From a checkpoint of a small mixture-of-experts model trained on Wikipedia: 14 layers, 64 SwiGLU neurons an expert.
Below are experts of layer 4 (counted from 0) of a mixture-of-experts language model. Rows are named router (the router's row for the expert), gate (a neuron's input weights, with its number), up (a neuron's input weights, with its number), down (a neuron's output weights, with its number) and show model dimensions 256-319. Each number is 500 + 50 x the weight over its row's rms, rounded and kept within 0 to 999. Numbers have three digits each.
After each expert's rows: a language model's description of what the expert responds to. This comes from a sample of Wikipedia text that the model never trained on.

# expert 3
router:509475588567513455463484499434562478541430454580467506487475537552433546512530499474439603437500497497500480487370454574498605439523518524482518530561512527568517413509360416512635501551587506
gate0:520572383533478521507427566450476463536518605523406500524482562481478482460439528503585545460436525483499450595528420496568561454522545525457531591420521544508453498527564488455496462435483426
up0:534470514381523550462468527553523506417434493443384496509379491530503414496543442475492507464506565563570436488519407572495449487542503428518497505491516508578464420437596480605444540486520525
down0:521501563570508575533519524506548606470400516572526492497510505453482448598434568562454451530565481492463544482517598494504556490544537501590473499473538392393462431492385542486487543443480467
gate1:534434553563527528515468433490458531556361495571411460443470510560662439501621471512542487504477521539484454499486547411520502484459373537526527531469403391541448590442446575482468501416496503
up1:504401533572486419476499465490484449462454498530490528488478519535501540486510381505544581500491531439514483470480457438476456543466445551464528438544471550565519507511504581497554462416556483
down1:618459492467560516535473499558489583553578379444445501509442585482487509452371494554502618531494453404473508462528503367455517391492514490440491433542533594452524418452423430519448395361515593
gate2:414421497426377477466517476447515500577433530542580532460481533519412471468494441465538525461525439415433498553556555476540619383473501546374532495560449551504565514576524469579527459474466555
up2:499529550440520483437625492583529499581565502480549550557468556546536584452472551544463545461516466469420497462446513468447497577495578535499580517460549509552588455415497404470433499548511512
down2:526490521499611503503600508512487430511438527512445525593387432431537498549423496489484425538497496508491548537456552534527478507547511486495442498460520473480462474445446637438558506493529482
gate3:478637491444563431395471508537524501542441498461483541522444523444456414479479556435520594522490557476373495437444498425543505463515460558581512445458547504522491522454435562595473443418600413
up3:396411431495555452492450521525479425507474487543468512442559508515470527489425477564541464509591491474551514492581549497563451461459490465500520488538534503462492499556502435569508518552540458
down3:563537485540538515523576479415533451543511500472485588479367518493493530556509527456533463481541447432491485522570541451483503441556517523486525518509524488498470485502459495532502475539442511
gate4:534518494467477442577502511536486563503492532484444541533438508475426431507500524501535574511555599473527510495443505490515442489424576519541535560489565510488479478475474540467463505433603439
up4:526531526449537477432446529507534516556516520432559468509587523534549507579552558461496538511522422551417471463518458575533499575467550543449531511486491414493474368471518516576519489556446503
down4:536539469546495645428556515449467500457521477545580486504426508543474421469452455553558506504538443511438449443464508432524494477506534509580488510501439459477478435521497438489511523538422573
gate5:530631510548512516473488399598553425537500440448503561508519503501508557536476479505421434472459413408479556483532445448514411503496497486590479479481527489518404428503529514456513551469473544
up5:526558553566492547469471518538445534484433434537521479449561501478554538548488553504531440509567467565404466455489475565484529565461445484548551535469601510497424518534542537481493441538508490
down5:552490555541489534451553552478426536438582599497538383501555571502445488452509529530505486500464409456438521493516527506446450592523515436559627517535462461397484465557585497560515497495480518
gate6:503473511517491408500514473473501523558427488531506612485508487495471440517505487504439533457560500581479405463508492543450513472533542447610495634421536494545495474447478446378515427506600501
up6:413535459544530497528491437468454466551471496540519501485418548462516538528520524511507468565525526479409438556574454554465558520552543568538545468478449521460471435476422469565582517530496606
down6:473591480499564448552491532531451564486570564509472511477538443526489480522419498481480586511466522476513506554487472498452483517462495509500538512594471400507501477520472529504536507514496478
gate7:592415434540504537511493521493473479499555537467536509427427425478560515401486495536498421510528601565533469554469442410423538454606471500406489478486586474586530378481625568522466636479522502
up7:442524455442553479509430590446559470438553447498474551419505462491447469514522448503505426503522410471431514530423593527611456515437473482465452446426518448397506531557476601512496454536514527
down7:589416515590513545532605421388498395564511536527417448460458451501465431522586523447462520514570421455472482464417617493464406463517505540461491450531446513429537577499482529501560551497542457
Description: Word-initial consonant clusters. Opening pieces of split words, usually consonant clusters or capitals like St, Sp, Sn, cl, qu, Wh, often after the or a.

# expert 4
router:459545537570538384488449538389517590471401494499545442466477498488481518561506524566408512449602523562538536562488500480528506491614494548542537530491416457587544486558487481574528507489503519
gate0:531632504554520531543513571476495568551469504492503551441547634511494525515602487608452502513500563476551538429584559513583540496495460570552451532520528540511478445459539526485518524569494525
up0:535569484555506597471432413453558483464493462458500499504528484509441582559538479422521523397502513482515488478528484492513477486458441494559526488437543413491459487480445541580463441533524377
down0:512424410528524475535499520544512465549430483474506571549464578572435514445523509466519540550447504514504476579547440538509494530419555536436463517531547414413504414477431572506545432466476437
gate1:492508520465540479447499513480482628513535447478464477455512505558477442551459541505569487535522480483489525508478541502583555434523442462599477508519438502431478563544465447596465408432532464
up1:449514416404539441395532523446494579570452558508421464435562456520483520560459467485493551444553545479475440539549527463551483435508472560543536502477498467517537613433503539586505496497483506
down1:502532449541553524520502438502388549466532457550564475535473502578575534471413553464510528548418511486487479413508551470546558519557560584540477514486579488490578428420512535535480521541491569
gate2:521454487483448507504455508456536568489603443442495563614510494397517483534456466428575478536456518503509465445516569481510507360455446421524494486450539574458491494485493469540517517476528579
up2:510502488423521486449497570519473467579522473538489485455533537544477506484460514536510505522520495523528415468454493481469452464503557554550526441554562474647535531547516557459570526617517484
down2:491466535482509482569490550533546442466461503509487442466520443484526420465458579458565495442552512530501463525483497517532471416606543520440564519438590514462584491518439463492481559485471524
gate3:478563474541477552470545508484437501451529356556557489527558502459476506506410517471516463599547440606496400500485524432606547516416571477394474594437468530557527500508477626531600510518576461
up3:501497490536492467532557446549528477501509521576558546524603512599489468471419565350571410606521409473577588539463484611515570594505508465463597473539476506546499594591537492524529516519519413
down3:531505449533437495543488486537471433504595528472500526501486483465528584519490526427457467476529568555478484485417431479462480481574478548553434549386518501530572497434601556572583375532490474
gate4:543515604519509524471512549545491603665475406485506518470581519516448470521559519426545441523571579446498493443478444486450560553449431525466488541497456621510432449549537542582446593507499402
up4:395451466486442566518534436459483442562525510542458480498497435549555551493552461527496501481486531552592591502501500565484600580531516495492516476520474502506590505489513556506419511578502496
down4:538478466527583490532503497501532434507489542514502545481471465499529517523508494510473558478526543381544426511524590517562536483418532506470554524531461385484572447459492419487581499480450461
gate5:551471403554489467549504495467529465577468521537500545468472460481504477470428550469505520459493543558396493576514510518494445496530521482461557639456499538544557425466476562525514486438563498
up5:481476514564464478551529481527491505502555543561561481488495471507527482496576475459552462482464562464445548565503493437500548525529448544539528541496454454491587441533544379395490538497532487
down5:489425546508546443496474445478460461440541571456503518442439489502488583548443504508511492402500513501520482631450554541548407479504432508522596470438576470449443505452434435548651529400479580
gate6:506548485467602510459496488525473541490499462483511536446477503597455488562408540439511512437549543423512498497412499422531631527379528513587628538455561482563526565531511447554452536399537544
up6:552427493501413479516494450528489486497532520512469508544557449417508455507508551467487564538402556503617489559490502478494477450435451597487540590604481479446458415513523578453546511465532465
down6:615420483553523455518439529597487492537469462497553544538508478475422454425546484518407545462464576482580470545506545561548498495483490607430525517479457542562551508445409497578522423544584525
gate7:511521484486485470483544495466502511556546459383565570382532504597584510461535472505412500486516480557461568470490422536540511565636406482439430546614467442467583483447486472466503465457441502
up7:518549491444535532414580382417511523539507457538450530585381581514455493503500552467570500463459438438427470542534568497475455477617490513552517523541564562428476488473452508495470453523571492
down7:508482531545553480484500458553462430575533418528456533497414488511484584596493523549483480480498555512507587449515492503427577474523491559459540452438445504522497462529584435498561546469552506
Description: Institutional head nouns. Nouns after the, a or his naming teams, careers, schools, films, albums and organizations, such as career, team, Foundation, College.

# expert 37
router:456462446522531486503471510471564521451426482573463481508462552476522505499533542487484582524483455637534509484382448523487522422469530567466509559611486545522579475531495494517648525474517523
gate0:503559490478598549521480510543521484581456454441485486553549484513481536499497542408441354466523494520497549358515459533534552451588503500495423410434540544488427465513519517562595472456537524
up0:467553557375401441507416538499508621503631500495431449429616564482517535437606390544465539521517459493528572516550548501462465440522479543471558518498584444539452418525431530468529621507492455
down0:566486505457609536510521545479519525431507544574598437582446461474518534439487559515585558494461511497501566408457432585497505472419520456433478495467491516481582451551540517478595550598566571
gate1:622593535413470475600570529497488534551470438451457429466549500654524496536483531567472509504431336510510504443395521572532465513509512529490527521439454458531550559412496534486550543503490469
up1:622518468523421442596414576532498481531449411555498505559468453618455388535415473516414479533481470521458475467485502526475499573421605609506464462506489496468539523477523549525422493503459534
down1:472480525574477538452603496510467436502464537538471439581478557433550454483512514508527586540480430545471515390480495570523474480550443515419515482529457455499512498533496477532494456517477431
gate2:515465541475644484512443549493521523480454460423492502474601462471441464557489453494455445522522521453522595514457425509442408515524455559454486527477429455527431591599400569521396562590458509
up2:501569522458549460467554488586462482626585529460520581569414549437498407468490539539523397410477564455567465439443532492508516556520486543473467539513362451562560554527444531465478484471576544
down2:449522533567535484514467518540493468507524552557534554495539503558502429479553485525525479488535530471579482509497615508532521543527548524504443591433501571480451508446533520550435524435480508
gate3:559591574520472431520439487444455615415486456532548489506489547511495522476544493487461561450517468497413378502564450499418567428525443395551480528561543424476511544505494562504480506440477361
up3:485466446554509500489479457516550547596528467572506405445473459361504427510492588415493468573533446420511467422557488611460481484646496500527503508458490476538501487518483459450458519477477396
down3:567582532480588511448455531495480518514450522592536450542369505543433565442495537516494388574488542467515504568445437454530641496581484468481491495511495437503472468507460529565525506487506457
gate4:574498563448528574592477490561457504511481455562520522466528487555444486409458497478530528538477412447529500455590385554499498445545586458495493534434450451527541554465524538518513455560558423
up4:440447568464483536580528492464515543490474458535506412444451433423560500514453461501538514381559584549442523507521498486518503526484467512507551565564464523518492491553410455457396488489486465
down4:576499527475528435477515492539542476514578424621500511415534567539500496476508528529676502466526486481537467491488472589489502443545412479454478589513500455442490498513551444452503511533482467
gate5:489459524515563519534537556513484380547540439554496478499480513469550551489609509525521554592487548567436520471567518525323496411494533535540521591555504442598493532591489488507557515433525550
up5:449508497460520569447519461530455543507537443577504483566535600473511597491510507472505422552461433455493529534561463422520559433545531557521594548514488504537540552488453509545478423458468497
down5:548461501479429484490481479507494555445480566559545504426434518440510449474483569517547511412443526518528440525443486403532578416545564556528433436428565427439557488537456514486555449498458557
gate6:595519479552470524560480547509494622415427491454535589611443538477540436365528534478584503466449523553555527475346435543491477509542472576472447497570462520578505504417487446515456559550478537
up6:575485632428552522505524527566503534520455514514420519466454448528466465528437536509571498414463530462467471502570488526506437503520494398498548546467574477414452495501534531556496521518493406
down6:374499477420432570535482472471508484498458485407440544482544559456433535634482499527576398462484420557542513456451455492382497474528495462493551493442516562522458506542504450493479420412578524
gate7:529508582588481484503426496604463511466398476380530474538503485531473471528504541467498528465520489593614445495428472462559472571488531486539479504489483507495536488474495412503507546472464507
up7:533573589495570453520654470524542514605561511539514464525542530506555551439450540579540437558587487475373497509473465531564533481480539480568473587530525509541379491505470498466449409564539534
down7:498483545516502569537519409521441505525526500484445514512481513409508405469498579558479531494550520513540483588490453488453408456557530455555425463478421519566424509599487490517469516568517555
Description: Mid-word consonant pieces. Consonant-cluster and middle pieces inside common and proper words, such as olin in gasoline, erc in commerce, sc in screenplay.

# expert 26
router:466411445528543533476433542470479449457466447496548662532428533510525561525558498588480619462488505535520443428420461498560539429515513456447525556512566560522509505567441531520493604532517510
gate0:499456535447541557461513476542533414504514528466455413544485440523487484460582467517466539603472399501506550574491391484506433566527488452539491451549495496511541478533441526467517551366555477
up0:402520535459552520484434550498514471550537467454443388551483491490459454433568548532475508501556476489493483522411495529429400502489522553461523503515378533496456654471452455493544477405503437
down0:439550501548585542531564614528481500583490528465605490528522455582482508556605572549523623449472462425420560489483426594502475491566437530532510463376429609487521527493498521499451499507492532
gate1:617649476410509381467520487565490525509482561538529571445453483523479496535498528511450446547494582517481594472491533569477487529489498454520453503546534536572619533426415565544482584555436460
up1:426434592531483628482491549485572444419556492479429459533484460513444505481511440418509460465540584450529440530461460504461494518459483557486493465540478495430478386512513449443561524518467486
down1:482437542374469596545500519488525525453509525456517422461554532566557561484481551464516513471433474563541452591480463430540539412536421521518504502528478491512504588531497467508439472574527620
gate2:554488523527563625541499511476458527431488506524532614476454602468651492509429522469521494486522433434506475467467495509528453437529477470506521523526481542551521473552485605475531467533600566
up2:588518501439439503452544484503470469452459592491608485532515578422562515575549451484508439517493505505452534521566495484551493525422535527424601419499555522569533516552536535532449411447430482
down2:437499494496491525489503517472474441455495417507534558474537567508533498361446457442460593423473467416574527481453486497540505507598561482434522564510528531496441505443604512487592461515451537
gate3:482608533598523411410412548458558509504500513490521485538527558472490527469448553455500509518479552443535516563543503441570487474481470590470447551507488568622490473457426533421488440525498578
up3:502461536584480507497533486515442514510565470617502473484501432488502447472500495608504501518546551502501497581492525525560479420490525440497459464553368440513503505476506553532503471514517384
down3:529490539554513454457481477487444473459552495453563448548571467473483525572525555531484466438586485463485496479458487418510490494499548501512415636445459525551492500492580521473491452496567527
gate4:513506477548500521548381506485452483568513591471453517448481581518467527479484487412475570496466436524521511534463553480488518480418547465477442487562527484522573523511497521620514457530516495
up4:521591554508469486520515624478422473469497519525579568448543494475450435521495500522491502558471422502470493489463571463485538527420434531471507519456519458445527506533530464507481599428447484
down4:538496565472479528552514429458492440486518530424512561576402536459612437549504466469503527530501522466437504380553487555576531487451487510539508522495410492503507534563621531470361509554522574
gate5:491423608601570503550536535541519466504505442442502503452419618414457470421480611519539522520508482434550479513488508499523460552437530453549437429580430467436542500561589491590463513481544413
up5:487556464435449460476553513493546537514500474554453490472466418480515601548471483453479526447527508590442568476552501511541443415508411490462585508441551513547489519505490502498441489467517519
down5:569507550524496508553523458494552602530558470494534466555492485372485492509537442523442526635522517656494596539424455486492538555511483559467480499445486497488521625398465570470519538457460456
gate6:492483564500485568469487488470407474496479447414451465525535428571496542493593487486507528493591394419486493533532562521472508557502505480538607546493419579459514410479485506543469616488530550
up6:503557458558433401461501523496517428479564542528604458500517464468415489554496573516514525563497473551501512545435540462529512596556477555421551496513516570467510440503494517502480478489471586
down6:505495462467510561472515511509454462545448493438394563439506523492531471556445512453562458532512474539472461439586437503579547517470487482459454470451536376465400516475517521527495531478458545
gate7:497523499501550555471530474455547504469541544520540602496422458511602567483536521501478486444600536554524477495520526483537569506490490440432440524437489487545551486470450576467529469560439500
up7:530387469525587464554579488468417523499556543476511479482430511503465454529479359426535480584517464514493525552419555575571474574511526480539448487362432583487526478435532519489489545600497475
down7:578571524536424396551514552493478503466547588551562505583477440523496534498436559594498425544427502610525453445493562476543432454470525523542543581481498443451519523535491505453541484532506551
Description: Decimal points, digits. Decimal points, thousands commas and digit pieces inside numbers in data tables, plus hyphens in scores and chemical names: "3.6 km", "1,300", "3-2".

# expert 10
router:467513446462521529490476466461497518488450384538433480481472534495519503470548496569417583442614481593465502545386436508556537470530503512452522508515511434560529475536496451513542489547527533
gate0:513498421495503398490454513594535495495530523512470532499556493567484427489609517549569519635469414493490503570436492439558514603499545628559551506461586488510578532472562506454518526488502500
up0:510495424527481518398508541481501440480542579499573593463483520395534558404513518630479540530413402520420503531491476499466437490472531450568423547458457548399461497485476483512506486582412531
down0:581521460541483574429521478554442479495486493460478461412445499571616475506455529556451563473494521545480510554473328440599554532530492468543563547503507448555477466511485498514543492505501530
gate1:537487487528499530493458436509501458493428512486535529503557552524519522483434523457422441502573481471596571512536545482590446623496506438566492511592475520575502513504575511611552481575517473
up1:505545480515466485540493525515469428475524630458538517518401571403519530477441477489471459418506545544531495550449516561467559564483460481453542509471436518513423456417472488481446519504514545
down1:478508499470426541470439552564506534492437538440525478555487644533576441508456570477443541399510555479512452529541481513527575518424538489467456500475484473492420515570489560489579466410501566
gate2:566475437649469395514519441596508467564547510521539474496503448603486524455491471509555615462444561509499404536396473433473493512489408507504495476552568469465381488499629381464488507484534496
up2:481508458456525495507484412521553496558474530593492640551562459478473455544560512518489488466459535433452566478401518533484511480516549531503558419462594477452508472492418473591534530502485542
down2:504569552526586493496505484465583547569414485582444566484544554454466569468542463428504478487474409478493496484450632525463523460526499458537421503574479545481553451528434545449522546508527493
gate3:557541504408494548511598469529447560516453509486443516566461458470512497553480429464523489461444447477541510479525528556550574534466544633514540548528487391498497546476556467392471496552481567
up3:529559501587507426494487611400585419546541478432484562451475533587557577521496510497500494432488551443541595415525484471462439473565441461555449435448442474484455508468522508530479448582522562
down3:446468491571463457542491521536453527454436484565447545547451519506431512477401308494554478513552419490547433474482525458498434503514584501494404418493535444536447550480536505511584561461554443
gate4:512425477549516463575523497530531498445494566536466478524447524517544527467501419491542516577490522438511510586512459558492446493624493429449539443470520457489520372543427522515475578548440512
up4:456490440456528481534517581484505493592505485520511494473546494452381502458533485527486444522540495532554490460473531356492534499525538525542424568479486545607440527441530507460494466470534468
down4:500500522554502402493450576486554486508586462525445421469451588515470484610567416467487488440506481468511514563437489531498477554491481491542439559386557539579544528547475523616582391465478471
gate5:510517496438497513550558468446492465590474517550503446493530594561537428521454464472484473511480531519539487543470548597457525485620531556507599520499526510527457486470471513544471383508398581
up5:512475488539485554508490499504538494469487457573504481575455491516583501466458589426539487398544473590509509463490483463448494470523409490602545488455510550526535551544549504542553578451618546
down5:501481519518453519343553485422494519540513456476560498471411575490404570453530499510429531504477463509545494459544466557553614480538519434386440473529446495524574482592541477435613509459513592
gate6:549499572559502512516565507478461410532524563546487492507508505509566534539422473505541511483484444484551419490611520496433617531435410467530437516531507478491550512414509543561478532466441459
up6:586505429545528580491510495552518490510451442580488461523477444488581567459460442555551536505596465527568489468461449536470434474543487531527502525464528451653508441473479423530527509470476450
down6:468539413666604439506481470466619494480521498490551566505530433590475550473512442536410481506593546483477469496464552428538424459543404569533558510470525523474477540478523493585550497557468553
gate7:462478484544470451458471500586493506511563470490524503573537521467582520532439417515445466479493490434710514503472458440427420538541563621487545453577504502522428546469556511424470516470495471
up7:541494499488522504437453511572473482535444505445563534506569537548503499423530557440499527531478601484429485553506561510530557413479440485483472532539498456541501547456468412572507509532522406
down7:513504495538487432514521617425402427427523485545542508543384504425498546475508419622542593482590587529532502490456512509486463532448606571430530497443552478602506489432503513547537466514509566
Description: Sentence-closing punctuation. Periods and closing parentheses, brackets or quotes that end a sentence or clause, usually followed by a line break or a new sentence.

# expert 8
router:380452467473521446449436550479517547523424440587540576517426521429446526508541548508376515463494482409473471559486506513569513484514564493462578500520430508490511456571496478564503515457538482
gate0:483552553498571452571449510437476502518481497505498586531462612451564444497467480451468464523513477553473493503446528511483470528406479587554492432465461442451579469519476458481465556436485541
up0:439563458551531567493593435417522525489527457494453502528488565512493524596493459528472477478495497498537564519500528545455479573491470477449520568428487435532513468456495477474533423533552459
down0:431531533569498521502422483559470466446475510460474446572402476468496461486583405509578442614445450472512580404565590467461497419431496504449468541517527489479531488562514469517539506405450461
gate1:412530399500546454506491489503526523481497535532505529564524595397466467464528498528474558504471469537530547529500494469435545464535537554435467472552470561511536546505595555500457557509553545
up1:551584498569519563448541650466549553521469507547525481550458532469543532526492535450446447473494590449502587512479544547417487552531464425508636533571486624486568533624466516425454463558416502
down1:503517461496502550521504521464408522477530487547480509458481600578494446399515457458533529405471427526470520490565532488439503527480552475417540497543483532457438476523489500474520493455424501
gate2:527563527445621532485527544482486449524504468539383607577553574492504492514497506395519532576467450501431517464441536451451531564550364474467473473519465541437507497418568513520454549473487475
up2:492522483501394525574498521529546553533586438506460395508528500481568476523396519555541502500522461575443498480559515542463468500542582488474540415396549504502487528523456528570403506569474550
down2:418482525485480494507572571366400534541474465425534443574493472486537420506506554549427511509471489553468507474522380547505411457481507475501476379478467544511575514517514462488524572497464391
gate3:499563516497416450583506494524518436469536448587399573416530483464475495472543467409512460430530505543435494597482473526604479535543518528508471491503472555546447519521514439452514496522468523
up3:450585535495487462457483404467616585465449439486507458559504548579505548554540496472511496499572601588470531419481478523524564460578461520495589494507545501500442561517417494425622555492410411
down3:493449535524422473581457512561534519495459531423500492589437476481438554478551576538577484458630565422543522576545547438439477413545485522490437446477517596559528525530489468494457470473536611
gate4:457406481578562473419443371480499462501496503501529505536357523537483515500415542503529467676440460521464472531492486550481469383474556488456545531498506480513557504390487495477489495450480461
up4:429510460458486515537531588560489552586479500502546528501474557507453446501456483548442416424446501575490521546450585482536572601597442549425498435486480521565407462564496472480389492542464523
down4:511450515472429487515489473557389535560508483580365468487509524489548526491495548519493488590529521537544527492392472501399507437506560475460492494540490519461474557425516517417482500423501449
gate5:528500582410530541354477524568487542500477557545558527516442489481491447461501475524529540612500509562502438519441464527489444527517564496461499465454478510486508461478470510501462491546408473
up5:373506581520540507492443468561545533483512479447459566447434549530544452564586474488519482465496485482481444569523530476521442467512460604523498474549576479449414511490470525463484535594470426
down5:577594511387535396530489492466507528548573404405450529493451460545498433453484467477569530466466505431501500542496560478497487596565547468540621521558547471486576451498464471472464459568512394
gate6:514432510528423488418501511502551538478430545606455525506528422485545603438451490449415487459555457554423509441590502461444524518482476530570539545515481512461501557534474548487526485453520534
up6:468474625455487583614575467422483430524552504518555458515506617479537549460433509503495515498560417548446529507523457440492613554530460521454477469442481496574456478467591444489453491582423477
down6:447530389413525495417544510444604433519490507527565497577528504411520598555517541538519473463464522398598507445464568515427511474453515421418520530476457507479486439462503437503542412463425476
gate7:534523472472478571515488454458434535468461526565443490412531480550568515553509553467492548540435506539529423473533542543539478503464568465511601502498421451498475509420431451463469415557624542
up7:548488518532390506543472481479532449574508504595466493505488508448524472573484605515483382521616505541434421504462482465497571478505562508447560472500534559542465473579512513510481510508421567
down7:380479505435524505471539504579391564510508507480439535528449515498493584510526594579569568583502489502481541553537597512478589448488455431508599482477549499441504619508534498442571486538492479
Description: Name pieces, arts terms. Capitalized words and name pieces in proper names, titles and tables, especially Art, Music, Film, Best, Racing: "Dundee Art Gallery", "Santoro".

# expert 0
router:466460471486528444488441505415552512473470447558523526557483544435504580530540497581429580484544522503514418547467428493559546434493547493504556523584468501560570433552461422550516527527528527
gate0:439479566521461543547413440503522527428569444417509533465441505554612406528589460518544519528513488555519451549438454517506490545582485520404402521595420521550562525570502515503416549532514583
up0:476465561558433408513575429565454414497551510472492497443495507506491462587469482420571504450512456480508449590556389605544451389583581511483491530571483467374502499562567535450369483551544517
down0:516392519512504485516538472407448475560504492558458554503557510487522569513510487551537494518492537523482533499428485612508549527544530464569572544506548578451544398543537501513524488453506525
gate1:554493472513509464466556517439519499440511468464394558474475481481534561540513546416449536463538465478509491541453460497460523511588414486570550587511473551551487397541389576420568415454531488
up1:510454454559591456550481547518484421443415522391607411485468574502428615550510468480490495544474592497481550488460500551493501520406537533459503516426448382488544412514535443539518502457419520
down1:579529559583460487520517505539556566513439536467449574536580502547490533535515456604392496614368413494523533539488469545494508532462447536509625489529487470416503482427457472489588472438556542
gate2:490432547424521479483516515487454519526497414461495533451485580434620558407445491511446460600485531516475477483435559512519538524554541461573541484548425567516527591497435552537420504512526476
up2:442441511484509482522564436460527476465480475489448513554405502341459483563514450541534432461385464527518541491488453480519517485480589460559514444440505511557421388466440436495594585502576463
down2:495474536483535608560531456448445507431483549502432490606503588482458394408469525422527497572518515601493526538475497482508529501510599497522494461473538568511403531584471462553583466576543615
gate3:478565564524520509472489474573547465447470560519404499568505522496463500561545459586450477484620493514593404431483596556480509468507484525453596458497408530536562402495459467531500528391536485
up3:512508571434504499513457514490397453584492497525482508450504539436483563540564580536489399483523538513521592583496586458564446614490465546547416631563571421433558573503468566608455476449565376
down3:490438579396513538442517499516491556469500423475445491453492451552527522478568491495463401541492479460505461509443501533583498542505538506413411481556475478494388502639518531405501459503433479
gate4:563618467507525512529483428489467538548415459518477491524437455426549359537519530485483520525540450521468461564451488460481587535466456499407440553521503541546519475486520628476450601541549533
up4:421532443489538471521610532480549503503519526519422455524530440597474516511483518504524491382560487524537601543521476447466460494530536581439468436464506497468454432565442365501568516537459440
down4:434544461480527504405447447552425425505475390411526457548517484539465573484527466485531558510470452514438553515495488480498467520509512506500493401437464480528650482452591360441431492456547562
gate5:633500549461507483513497501512504535473554466483533520532500500484523490544575429487600494513451576480488525562506467467501492488554418523513522471499488571521483465503551417428523538579568507
up5:517567569588568509595495483477466582591557441522487454470492416481478460446495466538511535500494484437455515502542559532577507517579511559491464469517498478578485487422566576555508487578480504
down5:465491516533439484514546476551527555530473519486489540444551518393559516515422511431435519476480402505522536533503472478557511429505497554473469492509474504489484495493520465481507494532487508
gate6:437466427498558412455540508468486444448382613526480511475519469547532422458532468434491537469577579531448377475514409461552465419526536559583422567487487456444530381469445435490472522495537422
up6:457474459455470527468481516456460520545470598476508461525530511465464435502477439460444495511517526448498430535521516613498577480531470532497468550565550429408484545498533522512477616488483511
down6:418469591519433603466535386564489465487526469468628514459515597468400522458614482505460490479469491490463515464491457570496468442537481519526580519512528565424510499445502485511392452521564505
gate7:526449434495549511501532511474484444477508496508438538590472493509517547488476515568440491533476568601450480460572397481514593537515494529553390494508565557556533503506607470454473496539526582
up7:535460501551570451462494419502540533640673512517437477494474535554508451531505513481506475486521513477635443440515540470538481540435497472568560529653424396537523481442578537494504519550487546
down7:519463477503492487424513491495544460491463531392581447586560437598489462590449493564638470610619584588522493435456580474482503523420443444505519515515417504496523493451542483470513545485514465
Description: Spatial and physical nouns. Concrete nouns like head, back, water, line and compass directions (north, south), plus blank table cells and units like km.

# expert 62
router:478485433450499403500484625424538649505459479633544554456451513541472536570505442582467523497530437486491359457492486500516482538462553552466480536618537493590488449521534370539532563522551542
gate0:532515543513513427426515573503478508521414502445521522458475527543440556478454450503432439500604471534482498547490508502473431506565597553586486527512516535448485596585466496567514438405487493
up0:439454491446408504551429527530522542507495519574506482460503604483516422442515513502470539429459427489533468563422483394567541508451483460508543455602441448477484511469526495481463575395499487
down0:581481477521568578436519497465562434420495507430536404517455465457534513488498535431481542437447504457481444510414606503531556430638484491470473459495514507428483421477417592492476436396521562
gate1:512499527502469413495482505468571553500487521510520507477440433435433526556382493561405578468475583536467415521460552489491537448427480513543563537477580520377531553381480508459490576468510560
up1:405526465551506462478439460514614480413517510521448503511541490560496509444490477508551442548470497499525525592434658502540454538516474432468455521510456489499483478527445394523474516511519455
down1:452444404498512530535496543413540527468418545435412546466398527483442515535556460438497518373504485476507481431415535549608497427560508644529427499585469481544566407446484540448503523520520508
gate2:495532507516530480411540471493479525558493458417467480466406531577458544487537518429421551511507392488557456573497492456506500551515517510466550488404450486496480476508496489499469527503517457
up2:494582473503500490531552596494444564485529451502520513554459487519460527505445509481600534549525329485590474527517514454563634516562445561413549585484469452543444579527534463443514531440479524
down2:544520560456498485554480532472542466571486575449507498472505459502616486515444484578563529442518593520453511542585436499503511568550516441530474470413487501502551533524528502436536534490418531
gate3:558457506445527459429431516536553460405564393558560648540457442483493502413555494544427549533517472554488551472490479471516463544448503490366473448528445565441419502539513506496441469490494508
up3:483576517492461558573465546572547597406522483465516525491501554586457371404511524552496546559514485527434503474411446523450505454464471523485513532462433449604441480516462472484426625415496472
down3:512427483386519499551453421543562416496508482424570510515464525478481465408435420629521565546546503502516547516397565511527493325471542560481452467438445505447426468568522507509495531526574485
gate4:413488571522560439520474535498437441585537445463509604509459486528465494550461539503437576418471510415446415518514484574536468582415497478492537513464447484499420439461505437459518565562479460
up4:478376545502499454443425495575543589469494523512502648529391404461472477510564507498565551611456465531412568448424562548465509521493562486472518461385424480474455503563563602555452533542465364
down4:584477553441490446418432411510483550496503481468522540446455468547534454544421425504427390511434492530497476480458535506476593455584451529477505470483505361453518488527550523494396539508530455
gate5:486459459501530483469459486535519585560513537475490524604514561491414454525475548465537418542483439473582551444513478429535459443428559485487461511517511497542495545476515471517500568543479415
up5:449567430461574567536385393511504574503570499524467519489494526530515542444481447511561402535448507525536559491493499516430588521454527476494497451484472511463395556479591546500538470599533466
down5:489438495522516501429456409475520511468510471479572461388577575583487427540455524425516502478459529565463486435511532575460464518529521433467581480562466456571578518518547537516483529378456526
gate6:535553493507552531501491570470553585591565622434480557492464555482536450435461603588546577521517590458530510485570499420509544554474490548603445540436455500452401494516484586508532509521516469
up6:509410490520468469435544457574480415541401604473499494512563568560456502518504499526410517522443443574511574485618522456547474477489434564465514474453447506557512445564532515545505538492429479
down6:497468577475510463586560507470578500494472485497546558489562552444531538440555429515525418522493571488485463442506471551530564526488517428490452451509532549484508526453443511456460415473593523
gate7:457423576417569458575543488522516531506487460459387488501531515577525503452453531336399455541578508536528411532567502507396561474481499533455484574570471443521468491459480610403490554543555487
up7:468453435551532497568426523458671472504522519537474541530541461481522472425483573372456441558544444427516487444502525492438499491619515498487483546508474518560559430496502482569547406498497535
down7:527454585520512414512509412521505543475409604572605530428491524431521452568551463481498472535576515494414506491533519518476493509413464504494498463547457514527542499479526482563473493463513506
Description: Miscellaneous word starts. Short word-initial pieces and common words like p, per, no, km, United, Part, and middle pieces of names: "Zimbabwe", "United States".